python train.py --router_score="sigmoid" --balance_loss=0.000598 --vocab_size=16384 --optimizer="soap_variant" --lr=0.00537 --beta1=0.95
Below are experts of layer 2 (counted from 0) of a mixture-of-experts language model. Rows are named gate (a neuron's input weights, with its number), up (a neuron's input weights, with its number) and show model dimensions 0-127. Each number is 500 + 25 x the weight over its row's rms, rounded and kept within 0 to 999. Numbers have three digits each.
Before each expert's rows: "comes after" lists some tokens at least twice as common just before its tokens as in all text. This comes from a sample of Wikipedia text that the model never trained on. Tokens count by the router's weight.

# expert 29
comes after: "\n", "|", "N", " co", " Al", " non"
gate0:500478533503480507529537486508493549495501533512510478518494497450509505487497460521515535517481504533494521507479490504494509535478481470438498493505537510481479449553474517506470448508507522504535520481483527493495488471512498516526504453538483512486527468513473505508475573477489557493474498533549493492503496530507474501487497458486494508507525522512459507562522500501449498526471
up0:513518456479493493469494524486515501513508522521504500536501498494469455496529501508491469523494478453463442488477500486537510522539471486482450491479472513532560501471504447519521474525503515477487496506489518528492474470507472540503469495493549523510538473491515526511455501488513485544477475489502524470516501461469506485504477524465467497502486532522548471462523460482460524466513
gate1:486498498425543514499505524482501503515483515505505497496521512455496498542495525476468494524475510531513502517501540476517484506473478497484526520515519515474498481498487513459481486536482463456486487523504556521475538497490535490505521481486480536476538486536521513504482499481495523525461459519465517517483508499541478444541477539476462515475504512509476466536505548531489523564472
up1:487523497489500521550481516500462507485506467487504511456522517498509483449457508432498522465454486535511476502484484486512487508496516501508463494506499488442508486540516524550508494473516489558520490485519469479519517462543491514515501517488519481501518516497510500464548498518540426451513511465495484495503423514524490514459517495500466508503501502492496504490486519532499536526483
gate2:482475489466524479525548508472473468499438486532510434524465486486478482499507547480492484508478480509485501528474510465537472525502520525488481519529504542453504492519504489469463487487464493490455512487480519468445481468508532519482542487449523476497501542495541521492471502505521492503498525531496525521449503491514484482479454474540486486479491518521491523509498531515519530506483
up2:507533495523476524501425493514500483502566499508509525470522479501492518514481522488508497499497510514513457475519524480559553493522489510516529494490435478545505480469458476489527484486500522507513472506481470499521472513511521460526502447491486499518534475516451447463478482484475539497478491504463460516499483479477524510515523506476528528525499484500504480485512491467539469481464
gate3:532500541505492465478479514490502501509504452494472422526486523493465450536482477493450488502508472515482504455509507520485507502491452486492527522468493509509504535544523510500514522495500428499458522480462499455537523484487540528516487500475543455506523494492518519469510507488507478448506508480477476468471515530509503475521490463511502489529509500530515497458494517506457474504526
up3:532496487505476462532455504496492539531518512493511527487498508478547469529518504510484495513541484488472504463514513497472518533471442541520506522459491498465486495512505539562480482492486475482461531522538507486460502488538496518470532529478488508469510522517524513493486508466490516475526486514506487462510519499553536454503514506478544504471501468506478479440507472509486559495489
gate4:516490508478502499502467468480483511525451493538467490476486499542487482511510516544491527480530507441484508477501499530528452523414548503470537491479498530483522510466514487519502537508502510474482478519549476477507520486485466495497527496499511530514467466539492499471527536511501527519522499530508480504494521501513453478521487526511485517518535494495478465468430486493485513535532
up4:495489518488502475490474480518509496520495499489476501493490504507511505521535517546495500490510494458451510493482479495471466491470519517468483531474489544479507539482516508530464576473494489462491491536542472518487489474484525489515511485435528509525467503520506473489541511552475463496494495536539442476477518480510463471456516511493498489526516497447499471494431488479494524495498
gate5:534543521470505465478520495505421496513488540503490491489529503482505517514483512507491493470528463502515495474463519506469492512503558507476490457474471511473509501495463471536518500521528471499474510474462525511510492500526559523513500482495503463525508492551524526490495526556506492475526543468540520465484531499458508447491514473527485497502498481543493533463496539518493514488512
up5:522440461519544467465490482514488468525488504493511460485512523458510508526482532514510500494483462503479532513524474520522487470466495435460502506541497513514484503538520493498489504485480519501495503516484484493541492455484488497502481424502514478512545473508538486540550473514517523494499503524525524487478463466550504507546505456502481458507496523513524520527541507505476499483505
gate6:484511518474537467499483508550463519435472474463507521545531484452458504483482540521489506479485511478525478502487470474540479499467471521495526537537475459546491456494544510479486489526507446517481508473514499472508532492520516508482499468506527533475503515491516477502507494490489533516507510492542529531463498498516505507485483502501448503510474506501490571531504497524476507511466
up6:512512480513477487501494499535449459515483531528516486509495479527528519493503514513506496477563524490476499457480499518509471494495478559474486528473494538502460515485457503480480494518524544500482568481486566485491531505457478485541491482466496469523474498524516495469506515534495497512498516453490453514538473502503502476537493498461518511472514511471492489505473487558541485488489
gate7:519489465449516476435496496531499551498485525469493551519457526506487475563507515497487515485506489503519472515484517460513461482488514517522551549493528529493536463510482506469486484497502488505519525456557509497492520522435523507497542489491476494486514488508535527536499533490517526512489464498516483487521507515516498546486524499492473495466520514480493452474531507470484473505483
up7:508520510530522468474464469519443511486516479475526515513492501502529461566472445478526502478502499476502474483512558501495477480512495512522538524555493509517531525505501481515478474492492496504518498482519484496501484502464487444522472540473512465471477473543537503526489526541497462494470511472501512469519505501521523527515494505510470516515533534477525476466534546462526495467479
gate8:525502489505504462489463518475502498501551471501504485506517462484486496512501490517489515483511514456457533544519502501528520537468485476454497495507482531521478513485509495517526553491555488514475475520519473514506508479493438518459539442508517518507474514472513551529495521504511542506501477521477497506521528469540482492510509481532463481526531536471440472485488476497544505494536
up8:496496489502510490511512520551541500472491520514490516474525519516496538477480479497511525507450492551478502490504513458483457525504537496509450514455471454521513528519501493532488450492495552483477487495483533518548484531513541477530489479456493505526529495502522488434489525486482455481528514537546508480529455503498500506484505483512545511499502528528546524525509509534478505508488
gate9:482501505470527486513542500500510478482444466528552486548544489466542461528496489454531514522463491496528539513481523494513409514472479475503514519472528477502496510495478515487486482519504460463486469490516534474543475535496523481501501483478504548517493432503490509489509472503497508508499480524525508487499463469492500512496508474504524498498525482499467479462525489503496554512496
up9:504522502492476500513489495501529481498476487509493455537524491501489457554499446510537531499488507482485558514524480506490496507471443541495487516470499481470534530479469472487542469490508472515496505509526522483510483579490500490511530509489528490493504507495470500497513482503504493554541467516544465520467499471479459515555520531475520490509515511506505477500515556459507469530469
gate10:476546456472507525502490554497516473489481472505485523489521493466452495496510521471523473502522536507513543494477469498506535512464515462509539510454479523445487526530478545437500539551514498507481524499488512486480523509445538511514525508499522525486512494498497472500527498509486516535503499501534495520478467510478527487499548496481466448500549500502518486483509520499478487462463
up10:487509512502527524513541507443518486502508486487479519511480512491520534512520516530511499493535513486521534458505476476468522446485458500493521515503528523518517513525526501516476433492489465507531537480533485538471448493484533528528489517529547504503467530484526535519544517531513481503513495513491507543459549498526473518490490517501454468520513469483525527517514476515526455533499
gate11:541524497513519496472456515484512516498537473505499500558476511516490523514515534455493534504497438493523514485499544486509461494471498461461504501462464521496486487533506510496511512521525515478479512488512486546499500496454473502465496479481492498488498537490521518501459508486492528515532498481486490496473479520472495482531535464493471518490512551441517490532446538506470432545486
up11:516462528487492472525493481500496478502447546503486487443500458464485489488504530475510477513521518495530533484506507509507519518459488499554494480499531497516458474518462517439461468519486524538528484527481499525558535500542492531529533509474509507549502476487486491513532491519517496530512472541497501502533499482534495468491499467489549513451499514533490479461492505462498495509490
gate12:527465489502500492512543446449477496498471494495503485507495471458533513506517478511470528530513515571503518512471475543520484476504507527487547480524494499460525490490508508479518522571457481490465514473550492521540507511490514488497533500504475518505477509483488542460487484486473502469516510501504489520507492440490484464506505512535549478461533500504483494492498499538506543519454
up12:527461534499472486480492519505529504494518526541513541468508543505474510495493489489504463498471446473505482470496522501507486468483482516503510477485499512498497502473487497500496533509503499515509473500472525525508529525514466516516426512503513511522491502457497475555526492463537495471498480491542504492489558507518489473508486500500483523498480512499591492479489489466552446443541
gate13:470460541526510529512479498484488479534485491508494492526511471464423515500505498528498496477457504488544502501478501496511501506485516515546535484492524476527482511494502487446509507526476474512518462516496520513516533516508509513496484418531479525515499491479530482479498501496506514467443493509519503524498514502531483455462518458496471487485469437551511510491546556482475484489493
up13:513509472477488506522505512524494503492493508455514477480511492536501503510482480502519466527495498497512505448527514484499493512456512487463547514503497521509461487514504501517466540522504564513490455468489455501528478454535472451499465497482514500487480484483544501532490503511460543512533532495552550499492499461445497483534478494514522519502501458507528537543511471563492493508490
gate14:509507479477477500453513510500508485480498515478494494464502482529468504554467481521510538524467489498500491495483502508530562526489538511515500488541480513539501467508527530513498518514515495533474506496478437457499484477489540515448456494524468464512496523469511487484531540472476509485522487487469502482481471492515506506567494481503481515490521512539480475490535415508527491515512
up14:500523491539507488532462495531545501503487492502495472501498516516479495511551513503451500503467533483504465416484480526548474494505498531529524495497475476510497461493508520460546539523501485471487530506526491473563479492511512524515532505479480488528533495533537480506518524504496493535475496495494487505483492497478477467499495445520539482565469490541474480490486529507522539504507
gate15:525505525469434488471487505517513509518506449533494466542513511480485462459521475493464491498517487501456535518497517464550505514485475484478500540532543510489477484495523522549527455461448491492475524489469463494519482489484472522437519504502534509492506473488548507516534474523484520520476511507490517464521489507498504501494541512491467531517490520494474529542494524504498537486482
up15:517550531484465475488482471541480511433497477485546498477505517502451519509495495490548500484465507544538523514474516510527512488463545510494517485524485509491465520554521531554498489494486471442527504491473532484531513451495467526492520424531529473518469476469502499503518493481500507494489498514497525487488536512492495488488480481484478525512501521497524487504542478525526512501492
gate16:459505544487445491456514514519474511521496501528495529531493488473517479495510487529495518537522491562520516508505513464504458490510493513477486504517527506470530509518503452479485487492545480512445518524540481538509487502512514513522558536448507470478519484482540545470460472484479495520526504517540497515526498476502498498492518442542516506492476499499479522456480500548481481506517
up16:508501519457549507533466458505500471495517528489533473490518475489492504483536466467525494464492513491427476470492527550506476529470503491555483492510469467538506494475502521519522510496513504528495454519508520489490533497471500471465463499503490530499491514526500515543522504555513521507490481549501524498525523517537477558518471519486503526531453514507479490522497501507548474513529
gate17:508492510502467501486518475515524483482458477455549489532529493498485469510540502507490493522500482491448538508466499532519458571469509513482482505504508478527513508495478532519446518489486473506455511493504528543460538503527475485474489484500530534536509524492484503484504494467507528542477521508530493507477569437531474514499516482521501502459484458484494506508500531527502530509475
up17:491475499488501502517444489511530506464545468495517505451533522555500495491464552485487474462523482453496465485509529493482452503489556497519483512481510512510477496476470506512481458440519488560473490517557518504526503481503522519532468521492498557501478481505511484478524480488485554487501478464516495474481514477503514499500481510536502477492496489511497490497467521490495531558512
gate18:508509477529504511442515535493526525501509461495482541488501471483462500543501480559487486481508504538511436535472515545497505537489515482492507518501531519448462534479497496486497505512473507529495464466535511530532506540446533471513494527485485505481491506484521484476526509517497465520489503494522515489482535543506519504462487461522503477503562490497501516500478526489506455525547
up18:498510474536502512456473552482530453495493464505523550463515499492472482523491495516487503533496523498518497515492538488504504524511480490463473507485523519438442486525496471532504496528512516517524482492517517527443543479476503489480474472504507511505489520467446499460537519519482481533517528526517519509476531532452501555445478505515495476458496505515494513497501524506492458517524
gate19:533506543513531505481493486470504490491424527510562498497494501505519547448507544483528484495499536506491495503473507484485446480485524490517517450531517487461535542517471491501479513490460516485462510461491504513522461527512480530469513492529515497509463461500500541496509469529483512492494482489496521542502516502509508484508508499479510543523461537488500501507517547498467517507571
up19:536494501563524509539510514512478462492489501533501497483522508470496525493483489514481427488512450531509477484458474509498514484473488502494501510505510496477481548496524513491463504471480535490538479456523491500514530474566448530530502498459508462510516489478466533511483490503476507481489475530498486539506544454516478496500505519522437513510546486520521484507508492477515450519500
gate20:514550523498506469480493488505558500457535484527533498475502473493516490497467455488506504465531537503533491499476524530513498477499486527458474484513485471498458490546495492528509518554506477512524474444513493530537486531494514525531532484482496497508506490521497518461504503535536501491452507544505464502536512457521518497482517490464528525452493476464454515475520479511527531473502
up20:474479518525515504476482504522522507491531471523501504481475520505503532508455468470484508492513537524535487447489498543494498516522499499494463476536477493480510473532498461533557491535501463474498489462526529536543502470510495501565498488462475527503481491529496531453508459511494530481494544519497490530551504505486495464511511461480475503445501483517492501476561487514500515496530
gate21:485528448455519487449503525483473510507489539498495491475507529499507504488517474495462543482484526508504506535487525460480449518548510458476460503494509519551507487514515519505496490533544537520513496444520494490493477517497518475502500501514511471516527474487493446517568513529512500499474501500521523541529557525508495491488475541490484500481494498551488474489519450492502526522467
up21:552490481512490502476541513486483481472446529536521521502475500533490519534502505466521526477471448529494483466519559485490536508512527554499496492502463498536479439530478508534459488482503460501466499493484483524468497478522498490455487427493525493527480488474513484499520473493537504503485501510464516510511527481488505495491472509503502509459498503511506460462509467454518526514528
gate22:504512504481512486525561481491480519498474500485466454497515543493523485494491529500507522494515489503509521477484514475466501460472490505470492508433445520448513533523545530520472526509514497519517483491514526522502477559509464542463514510516468509546524524522496526490448508502468502540502541488521497518486476497501505510470501520507480503484499511511526569479521470545539520515475
up22:468525536513499472514498498540480494495501564481501518500455491522485451525452452539495491464508492538474515510530484522494511508491435506483489510559524527497517560458492500478526482523510504540501538509526488467521521479496496480516508500530482530475483463498487489506477510473519460500498461512497495498544541497492505527508496522478527503542506563527505503491488550516522480499514
gate23:471461512477446494502461497473470470495471511508477524510486492498505497488486483476446501515480476521499510527504493455492516508494496505493545502466489498481511486488477496476508472504474482540492474519481533501437503539487526517491523484522482492481511494480502493465517528487465478522440508495487487478461510531515504529493562495486450498468521470461465514524555470483553455510447
up23:489536473486522501501498510518490529495519496528507499514486510473539499524521516499545518474529516460481516517492524518479494496521501509499470504516533472510512504520503534522495527483539513480502494465511517469523482461520502477509484466477540511513533515531526522475449445533525506501547511489482493497526505474480506476547456471505537519515437531498521474432476537484453530489562
gate24:492515502499494525463484536466481512514500471518505541484530484525536504505480461488494467514454490472466458517468483517554479529469484514510489477429488540511490490487481485487503485505486509473449519464503521550469477438491473511533499476459506476546490508531460499470548506505514489502499515493472502469498520494485523447489510506501505514475460504473461499495476473529497545504501
up24:517480521490511508491498480502515515462509509499559518459497495499500498519491500500486472493463494525492441515531508485536439465498475458518481432482519492476497494492517481451529480516525474449472517525470498466463470457496484512482515484494516483520482497502513465509553473516513514465520525537500531523503517485519498476501409526509473469486489481507506472462512487519504527516499
gate25:447509502490529521521523487475465514474497509541514501534520536466486467497504555507518538501498492520521495525442511511460481534457466482477512487521488479495517437500483515519518488475531479493494522519497496491531518500491476495514520492527530522468505485484532519495477482508472501497478494501506527496458507479532507510515463494469488523485555468484478485543465503583529519542546
up25:463501502504550521515480475517470512486538475496518475514479509523488453524518544472490570506476526496532502503420491501480508525482468481500519510521446506470478472502479534523521498476485448465515490527501479504501516501488506491517512525512532531496536511449492499470476475523492502496510488491485487480484471477531504494497489512493515502510536491475484486551470466583493503538525
gate26:529502506494495467532477536498535524485488459480486465491490482521490479524512504516518518497496537517460549527488488486535527446485528473489489491491496501523481514482496494481468517481491515539473484457495488497494501486453524529493480531480507436477492488520555447485471528507473477476512519495521491552455485522519515488446484512501502535478512493571475530492514467500450471499504
up26:514461501470486461532491491499476516511518492470468539511489524523453501474460495541518484473522513470507483499477522474478479506500468461484508452478524508520530456535537503525497494506542515480487527497476498500492544475509501488487522496496469503536428536506487528542507552512530475484484503468519448479516526489532513494449532476459491514517509459480553497527491501500502516480502
gate27:493491520509486501472504522507527499478512483555477512491487533491439554494520491499511546519508507486488496484471484507481449547515503476489494534495521503477523507492499553442510509523502506499463526484475503555474503511504510515545492482464505498483491484524456497491515504456474468490520517480539488562470481485490490487507555482560467530517504505531523470457452479504509503474498
up27:503533513529503479458502522493494511498497478518474497537481490445471470520480483473534494550509499470515525484495485494500455464496479447509523476508470519518505494531500503458483471528509518504508488521544488530537496497497491477528499472465461478500503466542424487529428513527531505496489548510522496473492517480472520478500498519444480486479486546491462536504483474493499499506523
gate28:497523484498539512501481500489492487492494491526481472514503495473513490482549516501518527506531525509534511504461455476508500522484556514529508482489535496483489471523488496475503499501509474532467492454529561460513526543503519530533508421492515476476478502548515502523509532496475503524501492545521514533455510478532462528476482498472518485526470520438495474499475509499498447536497
up28:504531482519518441492486519486488483514520484516464486464448511471499493545491537474467454545535479517519522478528506486479516473483556511473457492524469532500485502515506501523488520508506537490468450509482474451501516486479493520511492516497507530524473495456483473497512462459508495547510506521461482533487506509524484487557558498496538481492497474474530482476497461510498504497523
gate29:517525468483500498538500474549506420513509490540505500500491492554493505535505554484485475471536528532525520516535506515477501509506492479509534511529514502481512530502477484539551507499519494473498524535519518514463527475491496484456524493454528509497490459507522533479546503504486513468508508512534496513468464501509439526507541470483477508526459477516519524531519511460480494520518
up29:522500512565483533478496523452494493476448517486494513468496510487527472496465467502509537493552480504488492520507453522495490426471490480519495500476489500502531462495503533534498452491512507469468526500481467492517532506551514489510508520497496493520497525463555469471489463499498455501492519495488475534487504464514509492503513487512524507503506533506456490501441498485572475499498
gate30:476496499513500466512434497496550508481472449517505478462516492497483528472517513439485500467511529474559480505513514536507517501479485508521509522499525507514498512489508490505509539501526520520472539483507524456525538471489493514499504503522483497519531471476470504503522468479486466486540502483502483459487528464522482487513463433477495521514534499477458449499541483470451531473488
up30:476483500493530506456524469484451472500530495493500543560468499524535460510488462516514493531489487522494502485471486465497493494492530497473485509491490479465523481493474469492492528492474456478539462513517482561501505512481515508515540510433502490503498486516559478473501513510495480514468510498496526527511456541503497539486522539505513511465463517517538547512477527493462474529532
gate31:516491489484502491523499497508542523516525451500468482470499479486431525530526519534503488495490508494523469465517478548515497513515511545521515489517497498531518513495472506506590518472491504559504533528502484482526488453499530554508532515521505491516510511519529498485507508471458495493503505472488493512457523549510500483532498475487518467572522469487470466477533499517492492493496
up31:487536486486506490517541479467462515497490538498512506532520499551560473476487490537519463497518481548492521540494495475493509444480492523488527503451497515468477539500528519497516462517466531482495480436530513522516501523498494506500465483489502499490513469514510480497490471493527556444498501525551534512493491458438481494477473517484496510466470521480496515485466506509501514482514
gate32:472479521544453482469526503513513514453559506515479514541540512478482508490507474491517512539496511493503494503533487502488476516453488535453526523509520520516511521518461497509496484506476476529520483506510554482504459472484522448492558527492496541493464484462527541442460520485494556484533485528522512512494479477489464495474499488516484520506515502508462498519491518513483542493482
up32:517465557520488502506534528489478513465542532467522517523512503478494482503516528489534509513492492495494497503512493524530499499471517519451524539498521503547473537523461544505525515506484473521500500536521523477462467501484534470529525538479506502461471476454494478435486501468525511468480472516520491462494478495502466514543486498535471476517536474509488439538513514508491524490519
gate33:515469470479493473501471515480507496501511453516495493526521498512481532506522520463554492512484526516485548484472527536497523474499500507458497511520522552487523501517513500517492511481491434498518459508497526510492494491478474480498543458541538514472506478519510528482498526489507468500515501479507505480494509468560449493485549525437483533469538476558524508533496496524472496533474
up33:494523521464496497510527512497526484509475463517507510495556486521466532449508535479501442493506539505504529499506516496472457471524488514498494533520445512536488525484477546543507467522502485502552471505521528522471515518457504524519462522529498536504503498520520498497492510548498461543526479475564538469467493531508466499508480491487496511535520515521525542513523498476486495510502
gate34:492487457457508495481493516527505533509482537515478512531499501531501501509514507481549510466510486496497536493534535488499476497472506501526485529506541475507493482493521476511461555497516517525474472486474505502504443493542497505505489439541541511469494489514528481476544490458519524492534506505480531558497500555550457483501491490506505501480511517504528478443546467472501504471533
up34:521483459466513582492506490509492521514500546472499511539496474517490489509524507477557520486523486476465508479519516535536470506502487495522459502498542504521539494489523477524513498466494541486501476506498469526535464462517497522494489414486520502502473505481545519502530499480520517511517513478468485531456470523503503489531479471484535473483521497485512500461519499456519476459490
gate35:530514501525453519526510505479529522503500436544517479503503482535497468480505506513488524488499481484463493521430449488476526524499520470506465534503446550472477529560491539501459493498511500456501537453511519465509496464483513510511525534465513513499488515535507518466511531486499500484513504523537497514534527484476513516474498491515462514472519506475493507517494460524460497524488
up35:506528499487484523536526521537533485514529495493509510493527553484528523488485521516505441498487495499512495531491492506482437505492523498463538479466519439564540481510510502534509541518476463498514500469514506499491530507519499477499452533503500518537473511469505440489506512491478484471434522531510483488445513498515532516512510491530478483506475487506497523480483535476493511493555
gate36:529553488479528512489478484501518497514510476534482505512485542487476535568534493503499486477569595539461506503516528501532516516459517467478520527501501461497491547509505512448514507486521483503510531501509505497500508512496535528516491496528491503510509519531508535465501475486521501509503482541544489478535494538488519507520500511522521535530493501468460504479510515455471533504491
up36:515515498491507464511436501490514513548532511492458486488484527492485534565454490502513482479537495509451516482485533482526478533511510499515524508455511494482514476524525454468508521472490504506532532492482493539496473470508497531526537511483479463487499489524503572500459490490527497549470506561485487495488535539497542499521473498505457493527480508501468489501479516509496480474477
gate37:528494502518499479490508506503528486512465492479472513512464508555517454494492495437522508523498510491490506511491509525467455504453497512546528489519496492518486489510473483466475503512479481514512523504480467515517453528452491466510522445523474515504499495497530503494555521528531535495538500559509516510528540506545463475490531472474463510459446501463483508479499539489502533499487
up37:518503501442504492538492473529462483496473532485529478489508496465474508501472476539469488468503500548488463475501510510503538487557508475505490492474500511513535496511515472490504516506499507504482482512525505492504546472514480500474506557503514512504509520585470541494478511505466473555492549474502496488491496550454495511514491526519540490520551527473512462497455484493496456492497
gate38:502467502484493500489518506494448499497506448477491438494474517481487477545487541484476508509507509568460508524459515477517494492472533467499484542548510469522446488508477479488540515520549517470496451517493501490465514504498545479507515505500509497478490470489500530493513472503480493469506480527532487456492501505503476539492543525454534490495501539466486520528496502505506524548472
up38:499515494431517518507512507527473530483520527569532485491511494500508492514487521514516509489454528498420491503505507479507453509526515517470461511464486499495505488481493504460489490489463496505462468499524426512442517495499480508493517528510511499477555505487498511483470474471435533477485499534523526490516522535485491491501511498526465528506493510464501491513496524530511465476463
gate39:527482505464456490536487483492522493494507530523509503527456458576510490549528489473503531518540483505514477505484498486464467496512531503489480526483486455507528507491512502513463513498465503490519484473499504536540501544466509515443485504531496531490477446492516478481471521486483471505506483515513499488510465529451500453486518469502469533506468448524479491512525542486506499546495
up39:486453485475511571535471465517511490474533500499482491461521490473502520507542508545521450557454500510516513450453446477535532499490506479466475501516501524535521497500508514499483487460470503499523528497481493525526490482524494495477488517502563506532519483501489480509508554505473494505492497479524459507488509533502536527545457501466514524515490472516479506513521488502498497495534
gate40:478544498503470529514511520460485523510514464532518510499462412529486474500490476515477494480492545500505460508494485472462502477532484561479505464484498522514527518486485455507496494495483501515498481518507496463509508512489501483470489494475497496548437510493494509466463490539449519470503528523504495548516516517468508522502523516493500494509552468532519522502500563510449511504503
up40:548535507521498505500489502508475505484416470504521467481505508517509509472516449497519500503484486507523484488493458484511561469500490500508496471503490540508538451481493507507487486514498464508458528507511508532459526480495476500521506463520528488492534508462482504515509518484448484501525496459511536472492508493490454508497470494535515541463525510468495451515528473563559501511494
gate41:486566515490505564486506519519539494459503509502465479520510502502480511481483506512476537476493482463520466501475496495512485521517516480526488458536509526485490484447475513466539510506553520532477575504515503499492510512498472515492533454490505506483506495566509510515529507498469505532529494506518482506459478548513482537507467476483465476507530509539449514480515503487467476492495
up41:499508471498475504468521525505513521557508494493525463485506509484541464487498514459533490535530456526480529509523531526516533484525514497507509502456484478491518508542559498517530471554475464506519480508511538498520483509480480516503462518479538494489479476482499438515503470436486485488491495450491486500512506490545512480447477514554484531494447496475481509484510504510510484510503
gate42:507523508477495451466523498457492466507482521525503464541521519483482463554484537498504452468477528474523502518536476475514521485484444497505499497506528493523509528505491508521506530532502507481484471497516516486474473528490538539449576494531487493526519488481522547491520487491513498504471441506474516513479563516538457493518492509510486514517499482513500489488462504530484481481532
up42:480505470508503478502504493526486513486517475464502545501485528508498524477524444509482484532532495519472479482486533532491493491494521512493540546495438507508491495477487524491510478531463545487510508505481482537509547499512520507496440517540504487459545514553476448528444490531484487493482516521498481521489504451485516516520443521488463492487526556517479468534514495492511503490514
gate43:519519471521491532432496540529507500489496504500497487451499517487517469521502500497519540507494518489491511480494464496492498467440460478485518561470503500519512473446476516496504514504535469524509530510510525497500462505519499527468512506460544477484505500544464526512497553491538503485545531494523476504488518463515494544488533461488534499556512489489471500487471483546531520490476
up43:500502488518544510515476458469497522467520515503527522536525489517543519545520487534496475463503504509529490461460489510502490477527498493519540472503460489483479495542503458491500542543509496541514511455525516462503509504532490416467498513515505509506483461520524477465530487486531489431494529495489515460502521454530486490498491526480493509497502501487521469520522494486529529478464
gate44:531519474500524508497550545500499508507459515508496507502504486445484494498548478507477524447517512534495515538502477470493452551495499467517532547474523453513486547512494536507511511532474512498476525547462548507488510493513489518496518488517503487500534505477496509485518462496525512532483466504501492493509539496548506477470542527529539555463507519493495526524476516514462469518500
up44:493498484515524481497513544495527460481452484478497495506483497465478470550549519496498516452509502521500515505520483530484452529515483508507512507478549487479513568533522518479476524499499474520489519561523559486489489498467547506538539494479482476497489471500490535473497466517504470480482457511483476499501563495543512516497499470492517541456512542486510515479486515500507486526511
gate45:462505557516497501537503507507491471500502456547531467522490484510451490500516495507486492532502495489506544538511471538481527494413506490505496513514514498488519502495516528499520489479445493486503482514526533532482473541484499514521543449513507499519477516504517518459519500493468520458512519502543459517484505517551518529476556501498481484505514536521468496527472511479462503474464
up45:533544517467503508492541506488487500471456495537507520498507521516464485519542473522470518508446496488461533550511506535482499477483519505519516524487532471480496482464523528420516508505490531526476485518477513580506500520526506536497520472500485504510527559522470526510511485505501480492485514538490501504525473513525527500478531477488487492471541499458497511515522501494474515445502
gate46:499492523466492506454477513469527483508504521510489502461469480483476472438527515491519533459476498468477551525499466469500473552517519515532525451514481530525482478477506495522503490497552483480461517515516527499483518494497487487481502505485511490500545498528453501555495514470479496538538496510514539557508501507495484503531524520492485508539453492541465509503487523519521509525450
up46:529493479488555479485500470474507508468469490486560519491528520504523540477506469500537510419512461478471495480484480512499507491478515541466456466514505520531506493491480485503469524459489461464488483515530490490503492434491503546503487462488494460505494496470498527500492518521462548523487510474480497505496492474529525515443509489530497490518532489510476526476505548510480501533485
gate47:514524499470515443459510507506476544513523466492491496541537495487554514495520478504518508509483456439527508509525529479485487462507478491516555526491464560510478507486501500502485518510486517497462470459547465488507509504449505519504522488489501505484528471529541516509449509492485505499507510513528512466523506472503508440494516485485461493498503472519516517528544523534555500478492
up47:513515486514513519468478495539456515491513547522482470488500500517532538543513495486538520465496531508554489513489480524482452524468544507466492513546488492485476501499526459528492487496487520510538509521492514517490485457504514524522545486504451463531510515510524493544481536521532499527499552481490550473502484494441465512503518477526511475502535510502506521463446507529512496513499
gate48:440540483445524432524487528504541506498544482526478506498510531522534484509486463490523498510504464494494457530479522494491497501511469460516530488498549496449524505482525522492510458497519529519453523498556515522514470482498521517487499475450489485504489538522500506542485521497470502525510494510525514527517501492494482467482529492520479497480517516525525478480502441529455524510484
up48:533467461519503518506479465482508480464491507456499551507518495560466488456500498520471521490502509501502480516445518482447513525496515504471510468531532498480489539444491573487520482504479512534538486505526545516483492500489449481509523466558494480530479503488466525508497465498503478497536478546494489529502538479479478520511520481512470501493527499507530492482504487461492489498494
gate49:455506527426469458494484494494525517484510520507476487476511510546482460547503484512507499488524530482545495541453459505506539528459473469510503437518496511488482534497458520528478528487460483527499502482546497537499491509487488504523552460491495485546527477496528514499483477498503498506498528514505487471445522493485526478535485510525486482489523459469518495489506524468487486495522
up49:533461465567505557495483499503476517545470485519497520501495507459518497485487514471532508498469467529469493469515504481476427524522523511474467560478495473489518494520498485492486492493544493520482470518483505493499517493487534498473468525516505533459494500498470490493544549497521514495502485480482498536526455481513476502476545493502505533497478536544476481511507447472488528508474
gate50:498481520521454490454472516465500493513500459516482521522510496522492508528534529529534494521542549530488482525502535492489480498477521486534505477458485449515535534487457508488473488515506508455437513475520501508529504493513493435447502481481499479496511502479520517447498545503464467462529494498473488528505505491499515487503488533493476498461484519531506486461470488480550521527501
up50:504513490514481500518462482482480505478510475516491500512502483521493485537513493493525476510491515497550543495516518458485471456495463457516537470428497510509487486474472494531477490538487511456440524499528501515522518475458495461482538513424448497495480501502488505452515485485451472492509510483479515517526484517507495480509473532487518482490492520502527483477475451457533519485529
gate51:489526478492444497506500504464472496511507461487520508482502520495518470484510511485476480471523492502504503541469536511463475504499481507516532506459464523537484484504537528482522462478467502472540506504516429520522506491466488529453536493497538484466494496500517532482483483527456512480455524464523567435465524517499512500493543481504494499507502493525489505524441492506524478488505
up51:499451517475546490518477496523511488494462514491466537505489474489465489511496514486527532545525494466478499481488497496540548492490505503481503488520518463461524488521512466513471524505543509550462418494486532481479483499516487473488440490444471528524472495497490525504503478468508490482514502490445468532522476503460497516481516509514509516529468492526478517535523509487522540472492
gate52:458524530488496529484467490467511498508542466505497509505497507485521452521500490477499538523521512524534490490505509485528539489483459508508460539451492545511422483521483525455500507479502504502472466463535449532464481507497536492444533486491526495467518448493515511469512487524483506514455492483554475507503503483513471486492511520479489484548485525484469500517496506509525488526490
up52:501493471531516508505496498535454519521509526508517494496530505497499481461491522500469479496484441495498468476532471497564493472528527479468536501474504506502522482487527520532523479507492451502465509484531499510519501526489484502571565465537518491486520435487454487463481513501483511491513490478482476509494498472495451480513486485501505456502548502519443537487533490502501529480513
gate53:520535499455514553489506484511548575537477475513490482491476493515531510480493505497473524478484480501529517495496502467532530500478531522506498535509494500499494465485501580511520486515551502547523494445488508523527489514470549496508504499488518510496523463500498539537469504483491517537511530501503518512457501482537482529485528473540502544509490488505504504539470463519518467509530
up53:511512508483482497499516468546541524547521533496497485500483498482488512537472508572481505521499509497542472522529509507514486535505545458499484477455511498525486460508435497497537516505475525488509472536523488496531509528535493496497490477523484467531510523458453504524507440495500530466470517529500501448488521463495507480468511520475485466488469512469470472526501539518509504488479